config.toml
num_hidden_layers = 17
hidden_size = 160
n_experts = 24
experts_per_token = 2
d_expert = 192
d_shared_expert = 0
hidden_act = "squared_relu"
moe_layers = [0, 1, 2, 3, 4, 5, 6, 7, 8, 9, 10, 11, 12, 13, 14, 15, 16]
router_score = "sigmoid"
normalize_top_k = false
routed_scale = 1.0
balance_loss = 0.00107
balance_bias = true
router_noise = 0.3
router_bias = true
init_std_router = 0.0144
lr_router = 0.00167
num_attention_heads = 5
num_key_value_heads = 5
head_dim = 32
vocab_size = 7633
norm = "rmsnorm"
norm_place = "pre"
norm_eps = 1e-06
positions = "rope"
rope_theta = 10000.0
rope_fraction = 1.0
qk_norm = false
attn_scale = 0.177
tie_word_embeddings = false
parallel_block = false
extras = ["capped logits"]
init = "normal"
init_std_qkv = 0.0675
init_std_o = 0.0
init_std_up = 0.0675
init_std_down = 0.0
optimizer = "muon"
learning_rate = 0.00874
beta1 = 0.93
weight_decay = 0.0
lr_head = 0.01
max_grad_norm = 0.5
warmup_steps = 200
schedule = "wsd"
decay_fraction = 0.834
decay_shape = "linear"
final_lr_fraction = 0.1
batch_tokens = 65536
max_seq_len = 256
doc_mask = true
train_tokens = 512900000
max_steps = 7827
dataset = "wikipedia_en"
Below are experts of layer 2 (counted from 0) of a mixture-of-experts language model. Rows are named router (the router's row for the expert) and show model dimensions 0-159. Each number is 50 + 12 x the weight over its row's rms, rounded and kept within 0 to 99.
After each expert's rows: "mostly gets" lists some tokens that are sent to it at least half of the time. This comes from a sample of Wikipedia text that the model never trained on.

# expert 6
router:36 47 55 65 63 47 59 60 44 48 37 60 49 44 42 51 57 45 40 63 53 50 43 30 52 59 39 39 36 51 46 63 75 28 64 63 45 70 24 52 57 37 56 46 20 65 57 19 44 42 59 51 61 51 48 52 48 50 59 46 47 41 61 50 48 39 73 39 34 45 58 45 43 39 62 57 61 56 58 49 43 38 61 46 99 30 24 65 39 49 63 50 45 50 18 39 52 53 56 53 81 62 38 63 43 31 56 50 54 68 53 67 54 55 38 49 60 47 26 58 53 45 44 54 47 44 57 48 46 52 57 69 58 45 47 53 43 43 67 48 39 65 50 51 54 40 65 54 26 29 45 54 53 70 57 65 36 41 58 52
mostly gets: "uk", "j", "ov", "ha", "ka", "unn"

# expert 22
router:50 31 37 53 48 54 63 48 53 46 55 55 46 50 69 27 30 51 44 49 55 51 34 43 42 50 54 34 45 52 48 54 53 49 69 58 44 26 38 39 55 54 53 35 58 48 49 55 56 46 61 55 59 32 48 49 64 55 70 43 41 49 75 52 35 88 57 43 48 51 63 44 47 53 30 52 63 55 33 29 58 56 45 39 64 53 35 45 49 48 55 67 61 31 50 45 49 67 84 50 87 48 42 52 28 52 54 68 52 57 57 59 48 69 40 46 59 68 58 60 38 49 55 70 42 43 37 48 48 55 57 67 46 35 75 50 40 60 62 43 23 31 32 50 56 67 39 29 42 55 67 61 57 77 39 63 38 55 40 64
mostly gets: " October", " August", " September", " December", " January", " May"

# expert 19
router:44 34 50 43 43 58 30 45 48 59 38 48 50 56 49 30 48 51 37 44 24 47 38 52 53 46 49 39 42 66 71 67 18 58 62 57 36 33 64 43 51 59 55 52 50 60 48 48 40 38 72 87 47 47 45 51 48 66 56 37 46 46 58 43 44 67 56 45 34 42 69 42 69 55 49 39 25 57 36 46 49 39 63 48 52 53 38 45 42 50 56 43 64 52 51 55 47 78 61 50 44 52 51 35 45 66 58 74 48 49 51 52 43 46 45 37 52 69 88 52 79 63 62 50 45 55 45 57 55 49 38 43 64 58 40 50 52 89 44 61 40 75 53 62 29 57 39 67 42 47 49 34 40 55 39 30 37 59 50 42
mostly gets: " part", " end", " government", "ort", " head", " City"

# expert 10
router:44 46 41 15 42 49 37 44 53 56 53 07 57 46 26 58 44 41 48 51 52 56 42 31 04 63 57 39 54 36 49 55 57 46 51 56 51 53 46 42 53 46 88 24 58 53 34 51 46 42 53 69 58 43 51 28 59 67 57 43 42 54 50 53 46 63 47 39 48 44 51 52 41 65 42 72 30 50 52 41 44 45 50 41 42 37 42 29 68 53 52 51 57 43 45 42 53 49 45 52 49 62 43 54 42 59 39 73 58 48 65 52 56 47 47 53 49 48 48 49 28 43 57 47 49 54 50 52 30 61 20 23 51 71 57 36 43 37 61 58 25 55 53 56 19 56 37 44 43 57 49 59 61 48 52 38 44 37 38 33
mostly gets: "es", "ed", "ings", "les", " class", "s"

# expert 4
router:46 49 42 40 40 49 68 64 51 56 48 25 36 53 55 29 37 52 50 32 66 62 38 39 58 47 51 37 59 75 38 60 49 57 61 55 51 51 57 47 53 79 48 36 70 36 53 59 46 50 62 39 48 30 35 50 62 59 54 38 34 43 60 41 43 55 72 36 55 41 56 41 48 45 50 64 47 62 37 38 54 51 41 50 71 31 46 26 73 54 61 61 38 23 50 51 42 66 51 52 61 36 34 29 46 55 56 56 46 63 50 53 56 66 50 35 55 32 41 41 44 75 63 51 51 46 47 43 50 56 42 61 59 45 53 36 52 58 40 57 45 36 47 79 08 86 56 61 42 54 61 45 64 52 56 66 43 57 56 69
mostly gets: " film", " Party", " series", " public", " League", " album"

# expert 2
router:51 44 23 52 61 42 56 50 55 71 56 67 59 62 59 42 40 56 37 60 65 61 38 62 40 62 55 39 48 52 29 59 39 47 60 54 47 16 50 38 64 57 46 61 39 81 17 36 33 45 47 79 62 29 36 50 63 63 64 57 40 47 48 68 47 49 55 48 52 57 51 39 38 53 52 29 54 47 77 45 49 49 67 50 41 60 29 38 57 30 75 59 64 49 51 40 50 54 54 62 61 64 58 34 37 53 45 61 48 37 58 56 44 52 27 53 56 31 38 63 33 61 57 56 42 66 63 50 48 51 24 35 52 47 36 51 37 54 53 42 42 41 48 53 18 40 54 64 40 54 46 48 44 71 42 39 48 51 33 61
mostly gets: " 0", " 1", " 8", " 6", " 4", " 3"

# expert 14
router:40 51 17 39 35 43 41 43 58 55 50 56 45 54 59 31 50 32 25 44 55 49 43 33 51 56 36 44 54 41 51 48 38 54 56 54 40 48 54 43 56 62 31 42 36 55 43 53 51 42 53 76 60 46 53 57 72 86 67 51 50 39 56 58 36 37 49 41 48 38 55 35 22 36 60 20 65 43 68 45 47 40 45 47 72 60 50 66 53 53 47 46 67 57 48 31 31 67 47 61 41 76 34 42 39 41 44 76 64 44 56 54 41 28 44 43 45 70 61 52 64 38 55 25 48 48 22 48 70 46 41 67 48 49 53 52 46 58 50 47 53 48 56 54 47 87 58 36 48 46 54 37 55 68 56 54 41 41 52 48
mostly gets: " is", " was", " are", " also", " not", " had"

# expert 23
router:45 43 49 38 44 54 36 54 52 44 50 15 46 65 46 32 50 45 54 49 65 84 41 40 36 51 42 43 27 39 56 71 35 44 61 62 40 28 61 45 54 58 46 48 65 48 55 27 36 43 56 60 59 46 40 30 79 64 59 49 55 45 32 67 49 53 45 39 40 47 59 38 37 49 41 41 31 52 44 23 51 39 60 48 60 56 24 47 41 58 63 49 46 22 61 30 55 58 41 53 57 65 43 66 43 40 48 63 58 34 60 49 46 54 13 59 71 65 57 48 32 59 53 45 51 56 52 46 38 39 54 41 57 52 37 58 43 30 46 52 31 56 41 49 19 45 40 60 33 50 46 29 48 58 47 58 49 56 62 54
mostly gets: " d", " f", " c", " v", " con", " al"

# expert 8
router:36 45 58 58 56 49 34 51 52 48 33 48 41 66 59 40 44 45 32 45 50 57 45 48 42 56 51 33 12 48 87 67 59 49 61 61 36 53 28 39 61 51 75 46 66 56 49 47 27 36 48 88 56 40 64 48 67 53 53 31 47 26 69 50 42 56 70 38 36 42 62 46 43 49 45 51 66 55 57 40 53 53 37 44 49 38 38 61 52 40 61 55 50 63 38 40 49 55 49 56 46 46 87 52 39 53 60 63 40 44 60 53 46 56 42 38 58 34 41 52 53 48 64 40 39 59 54 51 29 64 49 46 65 65 55 61 48 56 44 54 41 45 34 59 59 24 58 39 43 39 67 51 34 47 44 33 38 36 33 20
mostly gets: "m", "w", "om", "p", "op", "aw"

# expert 13
router:51 40 60 42 44 90 48 40 55 53 47 41 55 51 40 50 40 46 47 56 36 61 38 59 43 44 51 26 24 65 43 53 30 44 51 55 38 42 44 54 62 40 47 47 47 71 58 47 36 47 50 30 50 00 52 60 65 43 50 54 36 45 35 82 52 52 49 49 46 44 53 40 32 56 53 68 68 46 45 41 46 47 30 35 38 52 59 32 40 48 55 67 53 43 44 51 50 55 52 46 35 42 45 37 47 51 43 51 59 58 51 56 43 50 38 47 43 67 21 41 31 74 65 48 55 42 47 52 68 48 59 70 47 47 46 36 45 46 73 56 60 69 46 52 57 32 66 32 55 57 51 50 55 65 53 47 45 24 55 58
mostly gets: "s.", "===", "==", ").", "es.", " =="

# expert 9
router:34 46 43 38 53 61 50 49 67 61 41 44 47 64 52 36 37 38 23 44 26 57 46 50 36 66 45 41 32 54 44 67 43 37 61 68 40 38 61 37 63 69 57 49 47 69 38 34 36 36 59 42 57 27 56 41 67 67 72 35 41 37 56 60 32 56 69 46 37 46 66 42 30 25 44 57 50 60 39 36 59 39 30 36 48 45 38 55 59 28 76 59 48 38 44 68 42 59 54 66 54 48 45 41 31 60 51 59 53 68 53 62 37 40 41 37 58 53 63 60 75 66 60 53 36 46 55 54 50 61 46 52 63 62 39 48 39 53 65 54 36 56 38 63 35 68 61 41 37 40 59 58 55 60 75 52 28 47 40 46
mostly gets: " with", " |", "s,", "|", " which", "s==="

# expert 3
router:41 53 70 42 43 68 72 63 61 32 46 65 56 39 39 51 50 54 36 60 45 60 58 55 49 69 19 37 45 45 35 48 70 20 62 58 47 40 28 56 53 43 39 61 52 57 50 40 45 53 64 45 49 50 30 52 56 51 65 55 51 39 50 54 45 45 66 34 45 50 53 39 60 21 59 30 68 51 63 49 50 45 50 49 89 38 29 71 52 49 51 74 46 54 39 49 43 56 89 44 66 37 53 46 50 55 67 49 46 27 46 53 48 51 55 45 51 43 17 50 62 40 66 68 46 63 33 52 43 48 59 41 61 41 39 56 54 67 61 52 41 56 44 54 35 53 58 55 45 37 43 36 42 63 47 75 48 49 36 58
mostly gets: " (born", " information", "s)", " Born:", "==See", " (aged"

# expert 15
router:48 49 45 35 59 72 41 49 59 52 47 42 44 60 49 52 38 33 45 39 49 58 38 42 36 52 50 40 35 71 47 63 24 36 51 54 44 36 66 49 54 42 49 31 48 55 40 56 45 50 51 58 51 40 39 48 71 44 57 50 46 43 35 50 43 77 71 43 48 48 59 49 43 54 55 45 52 56 41 49 44 37 55 39 82 47 35 62 53 46 76 55 60 16 55 56 52 55 51 64 59 71 71 66 38 45 50 53 55 59 81 58 52 70 49 55 49 47 22 61 52 65 47 29 36 68 36 53 41 59 46 61 56 53 28 48 42 35 39 48 36 93 43 63 39 39 68 58 46 56 43 27 36 67 43 74 52 43 47 50
mostly gets: " T", " S", " M", " K", " (", " F"

# expert 21
router:47 39 28 47 41 59 61 54 51 53 39 39 55 56 44 54 23 50 51 59 46 64 55 34 62 47 12 37 57 45 52 57 53 55 42 58 43 47 62 26 65 56 48 11 59 79 50 40 49 39 47 38 79 55 43 46 58 52 69 48 45 52 68 58 43 50 56 49 47 48 61 38 61 34 50 49 57 59 39 44 55 55 22 40 33 55 32 55 61 45 59 68 52 50 30 40 29 63 56 55 83 72 36 47 40 77 48 60 47 45 45 58 54 63 49 34 70 45 33 54 41 30 47 73 49 54 49 62 46 48 42 66 58 46 58 53 47 64 59 49 33 42 33 56 56 61 38 34 35 56 58 36 64 61 36 45 47 38 55 54
mostly gets: " John", "er,", "son", "ley", "ell", "man"

# expert 16
router:46 57 63 26 20 48 46 45 57 50 54 36 58 47 52 15 60 48 36 48 24 63 47 48 56 54 53 53 53 52 62 60 40 45 52 55 36 53 48 34 52 56 51 48 27 77 48 37 54 42 75 65 41 50 55 52 59 61 59 47 46 52 33 72 45 40 56 54 24 49 51 45 58 41 58 34 54 51 45 27 44 38 37 49 57 40 40 64 51 51 62 46 47 58 55 48 47 41 77 54 65 39 81 53 46 31 46 46 34 34 57 43 42 30 43 49 76 68 61 81 66 44 49 52 50 52 40 45 62 42 30 58 52 58 41 57 43 67 56 69 13 65 52 54 42 40 51 55 46 46 50 52 18 56 45 50 52 38 63 57
mostly gets: " fl", " km", " used", " form", " town", " line"

# expert 1
router:53 54 54 44 21 60 35 55 59 51 35 39 30 48 46 40 34 37 44 27 53 67 50 61 54 47 29 47 61 58 54 57 55 52 42 48 48 53 59 27 61 48 61 54 63 47 37 35 45 50 52 41 71 49 45 56 49 43 73 33 49 44 39 50 43 69 52 56 40 50 51 51 40 41 48 37 43 53 65 24 82 54 37 39 54 48 46 44 53 49 59 73 55 55 43 58 41 51 61 43 60 55 55 39 39 36 45 61 45 55 74 51 29 61 51 45 55 81 42 87 72 50 49 69 50 47 41 59 42 55 37 49 52 55 50 58 42 59 59 81 48 56 51 74 16 56 63 56 43 39 69 29 21 61 33 49 43 44 56 55
mostly gets: " in", " at", " United", " New", " North", " South"

# expert 0
router:49 51 64 49 41 73 56 45 60 48 48 39 49 42 45 40 35 37 50 54 39 56 63 44 50 47 40 35 52 57 32 54 48 49 62 52 47 41 56 43 52 69 65 34 56 72 49 47 51 47 44 35 58 38 49 31 44 71 70 43 45 59 59 91 40 45 60 51 48 51 62 47 53 39 34 27 45 63 32 38 47 41 47 46 45 37 34 47 48 55 57 53 48 53 46 51 58 64 62 56 47 44 70 87 32 51 52 99 55 75 54 66 53 35 51 41 65 49 68 54 53 63 52 44 44 46 57 55 40 57 54 45 61 72 22 53 44 52 56 51 35 68 46 59 37 75 42 34 49 54 70 47 66 58 77 60 51 52 51 58
mostly gets: " Ch", " Z", " X", " Th", " ch", " V"

# expert 18
router:38 39 51 47 47 54 37 64 62 61 39 34 47 54 33 29 29 45 40 27 63 62 15 48 43 53 29 34 51 40 67 70 61 40 67 67 37 43 58 42 72 66 52 53 60 61 40 49 36 34 63 61 54 37 55 44 70 59 69 42 39 41 55 38 33 65 64 33 40 40 66 34 35 48 46 61 40 63 46 32 65 37 44 48 41 35 38 50 52 39 57 59 57 39 35 66 43 71 54 64 54 54 41 45 42 66 50 57 42 58 69 68 51 68 36 38 55 63 46 52 53 40 67 48 43 49 64 57 46 61 50 48 66 51 47 50 30 72 66 52 32 55 36 70 45 58 53 44 32 29 50 66 54 64 41 48 33 47 40 49
mostly gets: "In", " with", " been", " by", " as", " for"

# expert 20
router:47 49 53 55 03 47 58 55 42 44 41 38 48 60 63 49 55 40 38 44 28 42 13 42 32 61 59 44 43 49 36 56 64 45 60 56 43 59 41 52 75 55 67 48 68 51 23 44 51 43 55 77 52 16 48 34 59 41 56 56 46 43 44 37 49 51 48 54 44 53 55 48 69 40 57 62 44 51 40 40 59 36 57 39 48 51 38 60 47 45 73 51 64 42 50 40 52 51 62 50 34 58 64 58 28 47 51 59 47 48 56 55 45 81 29 51 45 41 51 53 61 58 45 41 51 58 35 50 47 67 24 24 47 42 41 46 41 69 46 57 51 43 41 55 14 30 55 32 42 56 47 52 29 49 37 48 48 47 39 59
mostly gets: "6", "5", "1", "4", "7", " 1"

# expert 17
router:50 55 32 41 41 54 55 50 54 58 37 37 45 58 47 37 38 49 36 52 42 58 50 33 38 64 55 41 59 46 44 62 62 52 55 60 46 21 57 36 71 62 62 47 48 52 22 37 50 41 55 63 52 33 49 41 62 79 66 46 39 22 64 57 43 62 56 44 46 50 53 36 36 05 57 27 33 57 57 36 59 45 34 48 47 55 44 48 63 42 64 62 49 54 45 43 37 61 51 50 66 73 21 50 41 51 45 68 56 48 76 65 46 69 47 36 58 31 24 53 44 72 54 22 48 37 37 47 45 60 33 56 61 51 37 50 47 66 53 46 26 51 39 61 49 48 56 47 45 42 57 40 64 51 45 59 40 43 44 50
mostly gets: ",", ";", "s,", " –", "),", "e,"

# expert 5
router:57 52 16 52 51 51 46 49 53 50 49 20 55 75 57 53 46 36 59 43 53 50 48 43 50 43 11 44 50 53 52 63 34 49 61 58 31 62 44 48 48 81 35 56 61 66 53 43 48 44 55 39 56 52 52 30 57 73 62 40 43 30 50 60 43 47 68 47 46 47 59 52 16 53 35 53 73 50 62 40 61 53 34 38 57 47 45 21 46 46 55 56 69 53 54 62 47 69 46 73 77 80 50 37 41 51 53 81 34 35 58 52 51 66 44 39 60 64 43 47 51 47 52 66 45 63 53 47 62 55 61 43 60 63 44 49 50 54 49 60 58 40 44 64 44 59 55 32 37 36 68 37 61 51 66 52 46 53 43 48
mostly gets: " He", " It", " he", " who", " her", " she"

# expert 7
router:44 40 21 51 50 49 59 42 61 56 45 33 60 44 66 46 34 56 44 48 59 64 44 55 61 38 44 34 29 49 59 52 25 63 55 59 46 44 28 45 48 76 48 55 69 52 34 43 37 42 50 54 55 40 52 48 56 62 60 46 37 39 46 65 44 58 61 47 41 39 55 45 37 42 30 35 56 45 68 26 59 58 18 52 50 52 63 42 76 38 63 73 41 31 57 68 51 60 53 42 49 46 31 58 46 73 56 73 50 53 78 47 40 52 50 55 51 28 53 87 36 63 48 58 42 59 41 47 47 48 62 33 62 55 68 53 40 44 44 50 42 46 51 68 52 78 40 61 52 48 47 44 68 48 41 82 45 49 51 43
mostly gets: " Bl", " ro", " Be", " Pl", " All", " Per"

# expert 11
router:47 50 00 35 61 55 28 52 58 45 46 31 48 68 45 46 33 48 57 38 72 49 42 36 33 40 48 34 41 43 50 59 48 47 62 54 44 62 62 31 54 55 67 58 38 54 46 38 37 37 62 86 64 42 55 57 60 53 64 36 42 42 58 57 43 69 50 44 38 30 58 53 51 44 58 32 39 63 38 47 65 51 41 40 48 51 33 56 43 48 68 57 44 50 49 42 44 57 43 52 50 53 48 58 28 53 47 75 20 36 52 40 42 64 49 48 54 28 43 55 26 45 51 52 47 57 70 61 47 58 42 26 52 74 66 46 42 45 50 80 33 66 47 59 29 55 61 53 45 51 66 40 46 51 38 46 44 60 53 49
mostly gets: " Man", "on", " Par", " Per", "ax", " Park"

# expert 12
router:48 48 55 65 51 47 63 68 59 53 52 49 48 49 32 53 36 43 39 57 48 54 32 58 46 47 41 58 56 55 44 63 49 57 48 59 38 51 64 48 52 49 24 53 59 69 48 40 50 40 66 39 52 46 48 46 55 47 62 50 41 34 43 47 49 43 58 49 37 33 60 50 48 00 44 65 51 64 39 36 55 29 44 35 54 57 48 43 56 43 69 59 37 56 41 53 45 51 61 55 40 42 47 55 48 49 72 62 35 36 58 47 26 81 49 28 56 57 53 67 64 44 65 61 42 53 41 58 71 50 17 77 56 53 41 42 42 53 50 58 40 48 46 51 50 53 62 34 30 48 57 56 04 73 38 50 42 54 31 39
mostly gets: "The", "á", "ile", "ö", "-A", "é"